Weights of a small mixture-of-experts language model, trained from scratch on English Wikipedia: 32 tanh GELU neurons an expert, 8 picks a token.
Below are experts of layer 4 (counted from 0) of a mixture-of-experts language model. Rows are named router (the router's row for the expert), up (a neuron's input weights, with its number) and show model dimensions 64-127. Each number is 128 + 32 x the weight over its row's rms, rounded and kept within 0 to 255. Numbers have three digits each.
After each expert's rows: "mostly gets" lists some tokens that are sent to it at least half of the time. This comes from a sample of Wikipedia text that the model never trained on.

# expert 123
router:099119166067182144151126101119109098151124123121134113098096102156159159124131115175130212146160129116118062057134112167126148167100153090089098169193106186143101102115151172160106119119175096
up1:160113136062124102121095104076152162109120136101122102158121124120111170062095214165163132119155157158128124119095137133102141161111131056123186135104078121102149129133146093110130135139123125
up2:075122162076152097113051084157161154149115115120151182075164157135102167065142128148152140133136144092106124119152133125142167164172099083110119162121134183142168080148088117071110121141114124
up3:154134159104110138132169080108071117160105109065132087110132149144123149143128144133050139170144071157151121127111099188134161126138142121035141103100103102145074090127119157088119157129066122
up4:098085132135104171180095096152079081188168110089096143089146107143153147063079133148131095116150162122118112086139084103135181154076100128183139134130179150151065191100097135102093135155145129
up5:143102164161136109089117134095053107089128139145134042118136139071114167122181193135113164144120156128150076136095149153137102157163172158058165094160094150095103106100200081070111110148102084
mostly gets: "   ", " Ku", ",\n", ").\n", " :", " "

# expert 240
router:151137110084157138132122130149129085129094133156145193052086097137194118111159122210140144120204115135110106063172140117065122133128097108063083090129160225118171126069160140141142164122127149
up0:166200094101140140082099204089191090082158135128160129120145111099144131141170143124155077164160139103136110098191134113087109171152034135128148128103147164142124085050134137131143175095166132
up1:089145172141143155079154109153155144126136160091121144097133144100120129112147155157218126131099146078076119105191157114134093127094110100099122139142158137092178081112171085096077228160105151
up2:130082078096175140119070103181126166150115148128076174120101135101153129148154124178139168103138167118075131103129133101119091146125108129097084143104131185117201134133094164153185110169115174
up3:145124142104113142200125167203087082148211160091170117075102137139169196097109146142177142137071133071151148109132112099133120187120140147130117140086140182096211131166104195141109092138120133
up4:201094093130142177111093126138115070133105201123096137088065161107140108153128156185106115123149108085086103124160136140121169153175140180118111142114133169114127174153121184153173093073199111
mostly gets: " Ph", " inc", " Z", " acc", " ag", " Kh"

# expert 112
router:113073110080177146114122113185141123189101166141125151135086130106177133144115104185138156120181112113125105058174137155085163103135114103132144118187107184147142133096111123152107104157119054
up0:123093122137135150191106129137144096134203157191129132134083136093113135158118091143177145114157175156125111068180168067138114165134146121201112099178147147151125178073120130171140179070125113
up1:169165138118136108129097165131151111094152132137099121132156137129140167082108110144137142016106212112115109122115160126151124120160098134150183172085131151178139103099130171097167175217184067
up2:126174098126165148066092163223138139133146174147095162109109114141162130156121148122085148069146097155106081105107152099084192153129134143159132137163158149174167120174080149126113134132109089
up3:142210126175170137142081108185104160126047186141135111164136109079123139177117174079206115108133137115089150088188130100093140164090113114153117193180095134167163146127134106146121144067190150
up4:113078190079160091116156154178164128147138129154134149150096087159194175160167139132131146188123170091140125115208109161094159137157121125176105121106051161174142184116142134134088150145126054
mostly gets: " member", " son", " father", " home", " director", " married"

# expert 157
router:128120120097155163120130157143164176184170152111108110094050121148168125089151068130135189156185110110180105123127071124135122169088159093123129113148172135149140133083182140158116177141109106
up3:139055084157133176131073134146130133167193130174130111128051131150170160109078110147117136100168158157078114133113126141154167126150101137150171190090166132157107103115093134111093158145124157
up4:139156051100141109126128123125108114091144083144091123141094174157120102116150141132119142138117097110144141119156134149095151092083142128122125181162125133130180144146152173201058059101128124
up5:144165175122146129118123142093063136137116209125092128144068128084153178137114107124129142089126142082087103128133128122108142093106163121100136146148087128163193158159072086107104142178163138
up6:104173144155142107108094104120098140143094150099087168107147135168121146052205194125076147135120148140141150144116034129106125164120150170046143124136140104130117129131103170118126115173077113
up7:100128149160146107151139163160166081125040153113158122142066088102136132132141065155117116134089106100186111112093096125108085089119058096146112123125124108134108108116177076190072128170171117
mostly gets: " New", " and", " &", " without", " These", " or"

# expert 234
router:094128094132188163118161118145176124128135193139120094059081060120194142114098164144163169143147079146173051109167122158107098166079127038087069131180153147115180147045125115145101132147120038
up0:124145149161098149094142107188149174137079156120110125153136143177171081056157142129144144116134085158081099099110110160137125127072113131091126090118088115089157090124156130139062066188103155
up1:113095178102135130124157218126194151100123186135134090052124118124121135137111171149179116153145175089147097139126156115122103205130140072107123125106138137152142092117136125159109162117110139
up2:146161066108060098118065136139120135127179155115162107083116139114137090143152132091105143168134175073160103174088171139090105140131122130096126099194069164120091146127098083108122138134121069
up3:130114065134103163114092163142120090111106137132166131117140077172154137103181132122209139130158101161168083127139106152199170118139103113113115112121092163134102085051079107143094128154065076
up4:143158140146072124155157148106126173175131116101153134119084131236160068153161130196099176159097119149152144143143120192139118109113086061102136083176129119182174132106153133172129153151085135
mostly gets: "In", " due", " In", " Sh", "See", " During"

# expert 21
router:151140119117124115093117130176156176152095123122125144118102102114126139124111139202125189122164137169142122054208094118093094131158140059107150148145145169152089158070137120137115164145099082
up12:163101171133069137122094069133109143106089063137148191142144129110097104144098109135138147161113122149100099096064150187066151112136122145119180147145142118112075159123081178118081149126078118
up13:124120175129145112084151131111099136077078056148153153106088118130124112111100139174137152194119136099170138123167044130106107127143191091162180117174115126126100168099103136187158181126100126
up14:161083132118150200085151184133099126181144155101105130124166070072139144156135113079164133127120174128102055118095108160132118127135169144134125099109137143152106126118143069099110097081128166
up15:156163150144148105095120101118109080122130149117125121084179137123113159107150071164055173140139120169107076098109106089145059140160113105138186098099063160105195112116144200149226110133108093
up16:142073136098096115160105161164093178164083142088096106133166132107144142108143168103116158132114197134099048127055163141119127128176103133156142110103104148158167167125114080167126083134106116
mostly gets: " area", " family", " population", " number", " version", "Species"

# expert 227
router:143073129087164167135169101145106122111112146123108160115074101121159116121103182116093197154188147158155078118155119130112131136108168065076104149126147137121168104083132149130108141107088043
up0:093124100140108165108117094122130144101105123118134116112100169102120136018089151145137090127166122180105094105165157133098149126118126133075107088133132145103161166119147134146108229098136174
up1:100088170143093157159130115131096086123129135053090165139108139206150108121149163180121183133192195126182134124137082188131091100172117108064093155157134121096167182132144184095113098123147120
up2:147139130108126170140143125169186117149166161081098145089079129122112156099102164141098205127099089131176101128144194197097180155135166114073088091097148113071165115142138136096096174155096123
up3:108079131156163147114120148114154124110175120124110140147164092116150114111137064135137063119134112118101098098181147140138194176125135130113179154156113142131152134080115147255131181113112097
up4:094122152109159096134140177148160102167148061092081108100093145140143119138142071175102157126118191178195140136105108130092089091134174141095135107138162130091130213117118138096154174127212115
mostly gets: " in", " In", "In", " On", "On", " on"

# expert 39
router:145160142105154141119164118145115110151121128127121155096066099124172071058150114160126152121166129163095121047115092167098171145132101115071159127112154221110103126061096168135146116168146088
up0:080126127135116144102151127117104118145170145106160155120112091086148117150150115143129098048125073142133155094168165181115132123146097153061146119123120107139110176137063162085173094100087096
up1:154143216107149069133114081126164120136106161091148109129130124120136145124138134119176125137113142119167184108117105112113151139154157101068176135151063125114128131127047158168152105122130105
up2:195099129136135129122112107119144125111087208177175142124158146093082156132124164125142105105157116046138124128133103118087155197121129138131195136117143179100066099055082133127162091115185096
up3:164178155084107136164140143143110122082131147154067144089085117171143149129150112128083137186162145177116095149124128138107089103102150159091063136123147133189139093202142079138190106141129120
up4:204177180119085147117167118142148112185065170097168147119068116139168136131127196167158123148078095092119171125145128144155141115109090121082145110110117145133127138102109145081124116225087105
mostly gets: " dec", " cl", " ch", " qu", " bl", " mon"

# expert 51
router:124081157095194116117143079151110115132117117106136127075066074107170127143121057176155199129180159137130077117163143152122156152098155119113121076174140161115139101077168152153092127081138125
up0:146147176087105087135178131140080203091112137089087100112167082099140168121094135169200164140154115224106187137159102145129182103111099111120082106142145124130075103078145068100121120113170146
up1:099125144126076103162110149125140123160125147094167124138132084106129181100113136117166170142122201111164087115129132078147094154135137076190186098126137124144159092107109082185119176124199116
up2:155136102119124140109144096141111087091151131108142120095057078139184092174131112132192121140136179088157106141168183152088104127108109092166075104135129180102127153101163145132097089096171087
up3:161150130101124125130105144121107075166163156114156114163129137132138150137133149094118107143151154103117083103150172100088122123117129112173087138147076174104166114150095199177095136153159106
up4:072027180131118146163104165107118136171175091130113095115095137128151099139080062160167142118139130152189119120116128134126171129091132149162108068123169154106149154141164093119127156115107132
mostly gets: " such", " known", " called", " named", " Alex", " An"

# expert 53
router:155126165096165110073133140131106100171098095124101107060086127118142128127134098135117194112124115149160086080139143176134142153109144095105137113187170195122128128102138137162118144103127082
up1:112120128111156132102111053127144097101200117146108125154122141169123149169148198108127083096112124127046124106122155166104167177072091108135145174145142135140161143126108165164150121107142169
up2:093131070079114128087124153115135108083113108160134153132126128082092101129194104133084162183107105158135160144120183114112129122123085092145122130136161127134179145149128174111177200129165082
up3:186154130130123126136142147213112128156065107142121139141075119079125056159152168130101157053120189167141110131131121151132084122155140077126089114149128251195121159098124123167103113161154107
up4:099132159121141103074144156109166116108155122124158138117184145113120180138114109147135137132114135142130168116128121197081162120195133103094136065146163096115167156139142206049116152150091143
up5:127144160120160130112111144151131059121129109162129069105097115154112108154148160119086101142144130109114097078135134110122123167020153127118145169173120183104138118096144109195155156168143151
mostly gets: " he", "He", " He", " Nick", " adop", " mut"

# expert 14
router:168139088090120153074140134174116060145144145123096107103094122101173116102164077144088198111169093109140130053179154140105138115083125097094122133217170131100132129093177159153114114148108073
up0:092116099104187116114123132159152127132140177105091093067122102067121115166133147126113149137128128108089195123131176147122124160115029138164148133174147086153142165108148178142144102130156091
up1:180131109138114096164224182177101094169127159106123128136143142109168094158148189155122111078142109150139085143115085109170113095143174167063113094137102143133114107154149142184104124154077003
up2:167195152176141093101175143143090175130078109123115159069123129076101101116092156152087172163106119126101144091142081108136109130138143109147131116154104131147122173097218123147119181105064133
up3:090097129110062144050117154100121154132154181080120086077135130101138155067156167149175148076133156129177132101166152104128111089108150087116097104147111133125081135154094141128113091114092086
up4:130124091133079094140112101106154130169172142120039081127129132075092137171130115113152128096136132160106129115133137116133179189086115117122107140139121150135107056143148125133033124167185123
mostly gets: " York", " Wales", " Mexico", " California", " Massachusetts", " Ontario"

# expert 98
router:127136118082171115078116148142151166145146161085059128106109089150173091130111065148091211131151114124149108054133123126120149156098149100072159120193170155131134115110101130131115173119115060
up0:085109171147121089081157136149097104132122051078113076126116121111126119186108133162082137193111168061084126163160047146157130113138122102147119089148113165134081128140144068136155094122066192
up1:125120120126077145073195136166150123160066145145098119144131111149197153146112128137127104130097131141144083102124096115128101130086185112127138104170189137089043192113104152126128082091119091
up2:153095123107134198184155114134160127153165152170185164098135091171172120203096085105175143131128038099138144124201152137101157152140135115166135093164123155090168110139127108129164163060033127
up3:193088120133124129126071166145136112137160147088182104132128099193155196140080095135151151099110160140178118110138164078146154138130146129149183111159072166111142086146102073113102116112155154
up4:107177165147148135150157116110163147110099109087153104135152142097164104110044114128114141136101069135165142127142093122157182103098166122122124123161093142068125084077105111188128114140035080
mostly gets: " von", " Philip", " Alex", " Josh", " Frederick", " Louis"

# expert 101
router:146166143094151125104110136110117103155139131127134148144053099135161145118101044169149192133162101131169083094190089107096078168136126046121156152107131149174172110103141121114110137139092075
up0:149142070166126184167119133134153111148113162111107122151049196074131121088172102123121163154169145152160119105123067090076132150149126116134093170107163113081135121091179107101125150153170127
up1:058127138104160139143148120150131098089097121093091117169090109105144132115054108064062169160137126122072098085122111101118091159117127060172188105114143163156162173143083169119144172151130115
up2:159121138068076112099153099126096113127103154097149178113085147106153181167136106172129158147149187078160144128138110133093052169172162112128147122113082121165094100116104140142095139155085103
up3:162089089127155178087174178173135116133152094084065167149053175129144212176141122091123128155129136125141108106161114128077080183109099110133208129131201166141160121161099160131146120115153142
up4:103103053136097179150103149151172130137111129143106109125078120109146134122117098220090101162127093088130119143172123141144098118142050154149089171084137105071079170130107146077176082135152081
mostly gets: "/", " +", "″W", " −", "(", "_"

# expert 89
router:126129104101143134104107134152174091195148135126176167135084071154147107162170101169102146157147129174115102064151081137095083172137130093108171155146097150138133132100164166144128143095097064
up0:089147140043137134111130151151164092104150091157140129117114042148100120156201128103098129136150142131101116119163102170074145114161088133136150110130128139120139087132137180116093154151115137
up1:128147135103135125162109171141184144165132094122160133135145094149130086069143058148182123109098171123119148124156132122163141135131148087150170170119072136137100117098149185127126155113166079
up2:144004156073104143143134192157119103154107177146067168198113082164093132152145094146062150128150145069138060128167152125084108166079120140118137147157167169116116101155096101108101094123131143
up3:079071167114151128111122137164173125155178125124130080116145110115138144142109204117104157134123133072139090130129134107106103155123107151103169170105110202159164153105180131064104112145116063
up4:155171119112134138087104190087208112171118161173157193157140114140162164130102116110111121150106122095062123101156107099173153170130120078129112143137127111221170156086144038141089153109112108
mostly gets: "'\n", " minor", "Personal", "bass", " losing", " major"

# expert 191
router:162125123068150165112101142123149195187137122097140169088070090124159114075114075139151158143163101152170148076147076127157136167105131088088120099160169165182151169091170132140119177147107080
up3:152137115068165140115117125106120135160043183158166179172126049127135104172114126163165125123127125113160093129113225147125117128159095122151100142144145146138143141121124075092170122100181119
up4:145139136170116101121105119096141153176094069067113122097130152091092045149114151149142109101136103188142110095159101092109150168145168131109125149136089154149092140075154208085051122101170171
up5:157159129000153114129067073137131111200047141120177174133130080144144183138144136110179129139143130046127143121116119148137093178095134152061128137135151110131180129128073113135123169117159136
up6:117042122127152141125112122114133173175210122107144109085091092114117187101085133159110130142182117107159153115121040141145161148109171160106121141114124145148099105112147127098153145099139111
up7:140165172165146170120124141168178125129163068135096190134138078125169131181110151084135172141062170152070172061093133156181156078134094102122085104136158122187160146103127218108134157128135076
mostly gets: " and", " or", " but", " &", " disc", " ac"

# expert 9
router:101129092116156126149141107149127171147156124141102136089123130135166109122137139169109216153216094171105100085146086171124118136099160060073147113112136154121115150103129102186123128134086103
up0:080149112117085116103113148159176155121080170159134090053121152115124135081093180170139148119090130139165139135115108176128111168177045090115124161169158120083117119067094135086194126095099155
up1:141109125132150145114119119152129108128121174125137115112129148100111153112173155107098111132142098098138125103153090148166148073134117093139124090151151122170166094093185114138131109177116074
up2:090108088124159154170118118123154125123127190138112111103135147142116187111148111115130155147150097169143073128147073191069182138152144089180128082112128125168176155089177123100097035174156138
up3:087134112119147153168136143150122116123130141133048101122098136095142175146110163145070112109109079142122149134094142170072136204105123069143113167149165128139106175114113124128116082113166139
up4:089115167124141108109112122095085146151165097130153099087166163178144127129102157108125137110179153157106186112122103114156214115133114147118105120112117131124116188132128122088133093142079129
mostly gets: " mass", " its", " during", " among", " of", " By"

# expert 16
router:115165148078174122130136151113116110149147098152154118093112093155180113104130167120145169151199128149128126089159125134110107192138117071088163151124186169164114151052131108158136153143120065
up0:092114167147135124111147120134110091065130164113144118168111119113171118114125146135139118132154160136132134108132120155097097135108138062128205116173138140142173197151076207152167196145074141
up1:158147135158132121084136041117036074114066129142125144145096112147130129109088073120136099165159105099095170139106125152060073116134077095098092132110099132183081173119126095109178106127110130
up2:156133159133094180136121179169100131160168088116169174111081084149134170172170133140107146098139147152103122136127104122066184116149101094160188041118118128143147148127167106155137148128113085
up3:131153057094103151117039186097100138130130097123199127119100092137136122095130122111086130102160188097131156132149121059081155126103109158108113114119155132157125108119104131141088163208108143
up4:146175140135169145216136138097109181151149113065111107121135101155163110093118118104138154090137099172124119124155101114120138158148184065140144143140161123095179095163191057169097130146055158
mostly gets: " would", " can", " comp", " will", " could", " prot"

# expert 100
router:139120118101130130103117130152183162145102147124151121085110104138210124058117114140137145110197084120134113090123122142091084176109122116097118147176168153145127154101190142177128132079093087
up0:122062066160150122118132156115158115122060180108079147158123107063155121087117143137093138108115127134096121125148067132151116166162134167162077130085162131131085136107172088093207169121108126
up1:144164075137121201152106111127141148163154209134128121154158140093173109105074142142139148139119107199127070085153147081156151113127140132131114163107125162077091068118143116157103111082129092
up2:086139113105106155174088108099080119102123183085122097140131115144108172087136195109160156104144118072135178124162143154187106213109195132119123120154186109130119123110107112080122151113146156
up3:166177196078104139124102106125143182183081196065188118052114072133159104119133200102156160098176142117152110135113130126148073149121133145136137136132193125102119127116166156162161176123090143
up4:133129090098141175152091076121175162176042117127128101144142104061171173155087171142133128161104144169156165123099150162124054116122092123100131164175109103169119129147092165091141094134077146
mostly gets: " later", " and", " then", " became", " until", " but"

# expert 245
router:138123130091197116104116120132127153122126170161133112073065097159151116143106080181158181151161144142139144126141106140090127168106086087069114135099124173151098106108117105159152145124129103
up0:132191144154093123158137128151155154140180153140160116066031136124124097162109083142186144126148159125177133115172153145106112201062063140153054132140155131089077098137127100153105142109169125
up1:185124104136121134130168161134105115126070158149094101148046053168168144099130149190176150142123163129114110160146164158051087205108082160099111079137065154156143143147107091140121084127137148
up2:074116136111156076089111113103171119131136109078144056087118117193151096125158061130099135083127178154162176139103108140124172077158094132066083150067147122129130115120139182106115132156130142
up3:099154153111150102080129129133100156160144119147219181145110182180126157138104131109186111117149127180167069121115147146164108071088139122089139080114163136166118128083138128191159099244118113
up4:150091108123128211078159107127151131106151095139124100150105096115140078154119085120147148167098161106171104130110104102149117153099086106073083201111103123117086107138148137085095169118154090
mostly gets: " about", " many", " several", " around", " some", " all"

# expert 236
router:115130124089155188079110072112121119198115131104118153109126066123174142093132108194136186102166098182159073065137091126122095151186133106135104143163134169117149109078182122142147145145109120
up0:167118108134095128117118127170137131101101089148163146123142140129113158204094106149129115076080184054101163135136132091127147187132116086126129128179188142102190062138080162160205113093160119
up1:127106128184063159094114104138108155130144181123107142108131194077160095117118132153126120108130062125042138091140091155200153143116127107110088140128118110115066103062172159122081100043147130
up2:146183143118083155063041091134165096187112184145163163125142144129160127157095141176102174117186119099111139107130095087144151127133149110126145181150150088148122121121100132135096171102100106
up3:162140113114117121126181102147106122172071128093126098122154188135123086146168141044124169180128174201078138101117134102149081114133111110076084128135159148163121124085163104106174142158109120
up4:117064124129124129095130106072122140129092096062171103162139086062143111057056119174123107123137095071126175108111100102133106120125118101109188137163125165120145167143140164113175091104154069
mostly gets: " p", " L", " X", " th", " Th", " s"

# expert 97
router:122127090074165140103140176138130113129099112145126177130092106122167141077148167193120179136133111139117078073172095088089128153139114118116144121120161207143154174116180164142101129092099101
up0:052137152117118097121122165064106184149076086114089096096100145154154122119132118121123114132123140150111142076110101153094171113169166107065133188128106117100093184077225127095083186086079122
up1:219147138119135144196101167122144113129142141074148064142125147094157162184126164179158123127144133108108062151155192137164144121116149139059161083080097166093153107118129149087118110190129149
up2:130100077136152182095159111153089092095129155138166153141087095136077175135099132165093131067140146077082139157154101114091115113150153145106163147134185142070166146142125082168166075115113100
up3:142108102113114135077130162133121116124059144095139184097141140094135143141144147083134158124115121132087112096181103124117130204131151119129178154167186158109098120167199154142082089097136123
up4:103175180097185118107138099186096159130104113180118048135119128118175072107147190166168098142130133078110074096123117126117115192132110133138157135120161202163148117112109151204055141104166155
mostly gets: " Ba", " Ma", " wa", " Ka", " ed", " Ra"

# expert 99
router:167109135113141143091110101160128076137075168112113158084080122130185113089134113153097168157221098186148133118136110146110118150134159075097124141152111155098138130050183100152096153123087133
up15:145115101112130112140088110163162150107122131149115127099121109084150182183147197119138100123125180089107128130132199115135198087139126160092110120133157092157131146141092116123131132065109159
up16:180127182143114106145121106097112138203080137165154156164135141211223122138175094161139145154140120126092129132150136175058163080111104106068100090159135209138121102096096175080123118125138142
up17:128184103131137118110127195150097073124115140056173146144116165108150099131072128125113106116097136172100146134135091146103167091116042110069161042195137123074158193099191135074104141165115135
up18:105160147130143111086169129123099140163079108071172170086126091151142123082126089219118139113147135125122153129122085146086113099153127144046111150165173112112110197095082081087125112085108142
up19:085085156123079164105152121066166137177094068156111175173119089137146022147116112137073165151115143144114071118187134115106153114142107147110094138168107120158170170184101137133116155094102103
mostly gets: "20", "J", "5"

# expert 193
router:184109115046173126072159095166132098181085129122118143088116085113216128094089082126152121103192123147132071075136076152151122162102099059127101100083146196152115138096151130103145129159134110
up0:120155101166172110121149199148121116157116132172150168127142108137142148125084076107118124078120132148148091045094120127100082141077143093123146093111058162106161132086115141105191152118141105
up1:130124136103159077123122158139156089102080120154137174156153098203121109119111103096117147107113122076089097094138113138152132123103081067155115135105191170110077148104193171123125110122175109
up2:117129135120069115099200127111113185175092138108152152143124078089125103137131114121188119180123159169133140158158164138125114121096125052087114148119156138090141120138140096107176073127131153
up3:106152079108155150147141092133143108181106125158115122100157124134153048104126147109097130117089094140129141098092131143163178145118078109134137135094167196173098115083176156092137103137137072
up4:172168141119131105119123110143138109086155114115149099078119120134147161155108107168163127062166158143112090112101114126083169109184061088140110059149156193147105155107170083091091087218150102
mostly gets: "===\n\n", " ===\n\n", ";\n", ");", " ;", "}\n"

# expert 213
router:128141067126190174114140136146121129137128092122116127097056065118244113121150084142140177126161109175136091059199093155088126162131119084129110138111125155151155148054188148159122126104089114
up0:133124117141178149125146160119143161073141108118165136150082117149194146123115119152109075151126165160152182126156141180094130129123100143132150104115133104119178184135153075079099127127166115
up1:157097127121168138153095162099075156176130152144115118062117105119130185078133097118143110146148113216125109074175176199092132060119119125104148110088076141163121145135075148174139133105063157
up2:168154112107215177115107165128136157168179127124097070088097125091179088179138190127136148109113178136184118148181162095175153139114110098125132032111099130139135096072203089117141130101117149
up3:201164181096175102136153204117126080107136097119156125170083162088184197122154151121167154106128128093112114133162118088070128114131100157120134143131201110157103120118181143120172143125171150
up4:115133145111241180139157166125080144112163084148151154121082083168133141139172127091083126095135197091128158065138105173061113134114081108156137113103111125057146169139120118146155113157110128
mostly gets: " ext", " Pr", " Tr", " pr", " Sch"

# expert 75
router:114143138106162111085136128146130106159132128125110155056078087108174083148107082195115154107173148135134116097197096117104098158117123111107105129151156156171106162028158164127118129145127112
up0:100091125125118137077115153180146110181113133142118139138136150077108159116117109097085154070123122152132170102226112089131108108143100142102116107125120107118077166096159073115138125169100119
up1:113174180114170075141161106142116095109092095119144157165122106150116180103141092146102097162159104123125146117172125137119110100120128119154145173121034105147131133086078124130160179214126086
up2:115154093142110122108174122153124122108151117194166135129092155115154110127054116172117140207155098101111093135122154175112114149102068118161051107173124136104099097109166156124106107136102135
up3:095136195114166118113155171157139094150123160111130148135118145155177147187158165174100179130131149130108072106139152104151201096086078137196089097168155170162128100118180125145115094174163121
up4:136122152161094129097192178149134156097110156139124153168133103100136122130112118146139094133121201108147080126118129130146127122131149128106168130169097174106114063126138244135165143072170089
mostly gets: " sh", " fl", " par", " expl", " ch", " min"

# expert 137
router:179123101060139138120094107184188090124151168092104156097078129142152097130160179126086178151186096133144100085185091135084154135102146109114109093147154140171086124098139147183125144144107105
up0:073104106062087076097138120237121090165133094136141127088127105140129174130080181100175193122118111081101126104119173113114164171109091113133096116152133116147171117143161110143126169166132151
up1:110103101132193133125143064080131081128116132128148141121076136158140119154160164140163179098205124121069122111187073115104199139145128108096112118115113152193151128123106178079120104068155093
up2:171133102107129137182125129112084129119165165126133143089115146129127113134150164124137174144179170115117138099192135072108197142083124119119110080155135139181072121115141199201080118113085120
up3:159104165106111105063104075179096113166153158103141146146145162154110175145132161115102120146108095084124154143148139129133152195078125109151133108181079148127195153111198122092064083150194086
up4:122101089129098113152186184171137146069104092097094132089097141142126135032130165164082117151121193158132113108130064095057146088183152162139162126134148128116060153108142126152095130184092120
mostly gets: " University", " government", " President", " Council", " Army", " Minister"

# expert 118
router:151130137120125133080134109153147140118143153088098099116123078143211162079123153198130128093187106141158095070132125167068109150109154080103105123129163151144133155114108111174121120147120087
up0:097066141147089108120184129155120134142162210153067130051137089140160122114074195109108127050171136071107131113114131172105087153105134116130116169124121160089144162109133159137140132110149073
up1:162130169081146087062129125135133086137138169140167158147132080185108150148092183180130100084120113133172093081133088170129146150137152085070149129116138137118140160140042107093129159161157118
up2:086118152101157128182100085137163162107101145125094128185141185093135158122150100163103096113146147130137166091145171111037105144112097074161114153155069114143124177143076174136082147146138103
up3:062151079130150124116100119095157128104145167094141143104156118101177134109130133156111159070156102123103114112134108124034079113130093096124135097125140098169214163065144177126160121145151094
up4:149077138131130118106132215113085130105090154149103140172147129170091117136095134146132105085158185122051096143126182192118115197132184086104135133096117200161141191092082131125117081127142099
mostly gets: " they", " They", " he", " she", " then", " There"

# expert 34
router:122159104055169158110155151126143076140134138104147120098099110142172140121125131152146165097166104187173095049196086148064086197139126092079081170119113201132168170086131113133136121145160093
up0:123086081097113135145101087098103050199179160110120148083105091156123123188166155135187093093129105149181102174148127123132198149105087152131120158117077131131117144105164163125112123133162113
up1:135165110121041134140192178069110095116154097163114172107187117131162123115127107168197138125120198192155137081098128078110102122086164124073183097144090140127108098144132070108064174134129095
up2:113154144113169136159139122105105154086144138118091207166100108077171125139107120107101088126095167134142178147185172140119141125149129127116130165132148071186148160078107139112067119090128165
up3:086101085164115161122150125171120092153103070140101163171122110152148126124115082108127213125137128162049131140123119072102095111144102147149095087111131155230162185162099143127137086159091144
up4:112186096047165179146166153130145092152121105155097095145084130113156129116178140140081157090160078123149151095144153132056108116138131149116121108150163186091069100115106170156099173117129094
mostly gets: " Br", " Bl", " Cl", " sl", " Cr", " Sl"

# expert 214
router:159134146109147122106147127151156103135110101103133113102127094123163091113121103182151193099133088176182102130180105130145121177121156105102112121165131188161074132099146139186132136091095050
up3:125124133135168115128194167131129131205160149116120199136146102122108060058149127153111085130128145103162178110122093089109145189087156128044165165140134147122107088134108070156123098086072116
up4:015151111162096171131114065138135157158095135118087106119103101163078119147096160152177159128129080123134095108109115118147083108114179104106090126138060083166139172090094103123173056139127097
up5:195102146117145205130144146158145074126143163093189097130125144154123119205089171146115110078102130131128116124137110128158091195128117127104088162157129157092113124136152083156152102084122083
up6:125046161103164145133088077137136135137131112107174189095137072137174091169162157123131098152117098136161131141116102157148127127078118102106156156174188112176097157132075144149133144091158118
up7:103154099117116163118142077164170153129138124137156109089144138139139145155172144137147097108118150204166110128111132111146197161096084157126174125212094111129130133089145124170126157205139085
mostly gets: "/sq", " Hig", " .", " "

# expert 198
router:091120107107147167079137092122149168137129110107097141084099097150137154096158116144150184114189125183113094079145086143115095157118082043058077121099142207135155149083131133138123148140103139
up1:150104223096107097124121088109113121142142120131077123188153115129096122097123093142095080135184188090122146075137127098055120142134118072153176145084158165106060138121138135138129103125171133
up2:149155066075226116079123148101145109066121162064111112106107101120128125119072101124096148140112068126080155098139126181081104120145152071113116103153145123129152159118128119143123130097107170
up3:157109115099110163106083063132119149189163162144113103127136130119132146129169134082124159104142127111087077072125194083102139069122151125149162099111142102119120139145036206189172130193194143
up4:140120073138164197098119100121135120159156096199111061149096117117142115094169110144164115139120158097096123088146086066123102117112119081063086200096124148111165210173053148143110171130147135
up5:114082115158142160057117166142136070169090100110102144125141127143154115113136098172142189171118110172118110106129126085139065098127132131102107100125116194201132175126152091103118171100165106
mostly gets: " D", " W", " B", " d", " L", " H"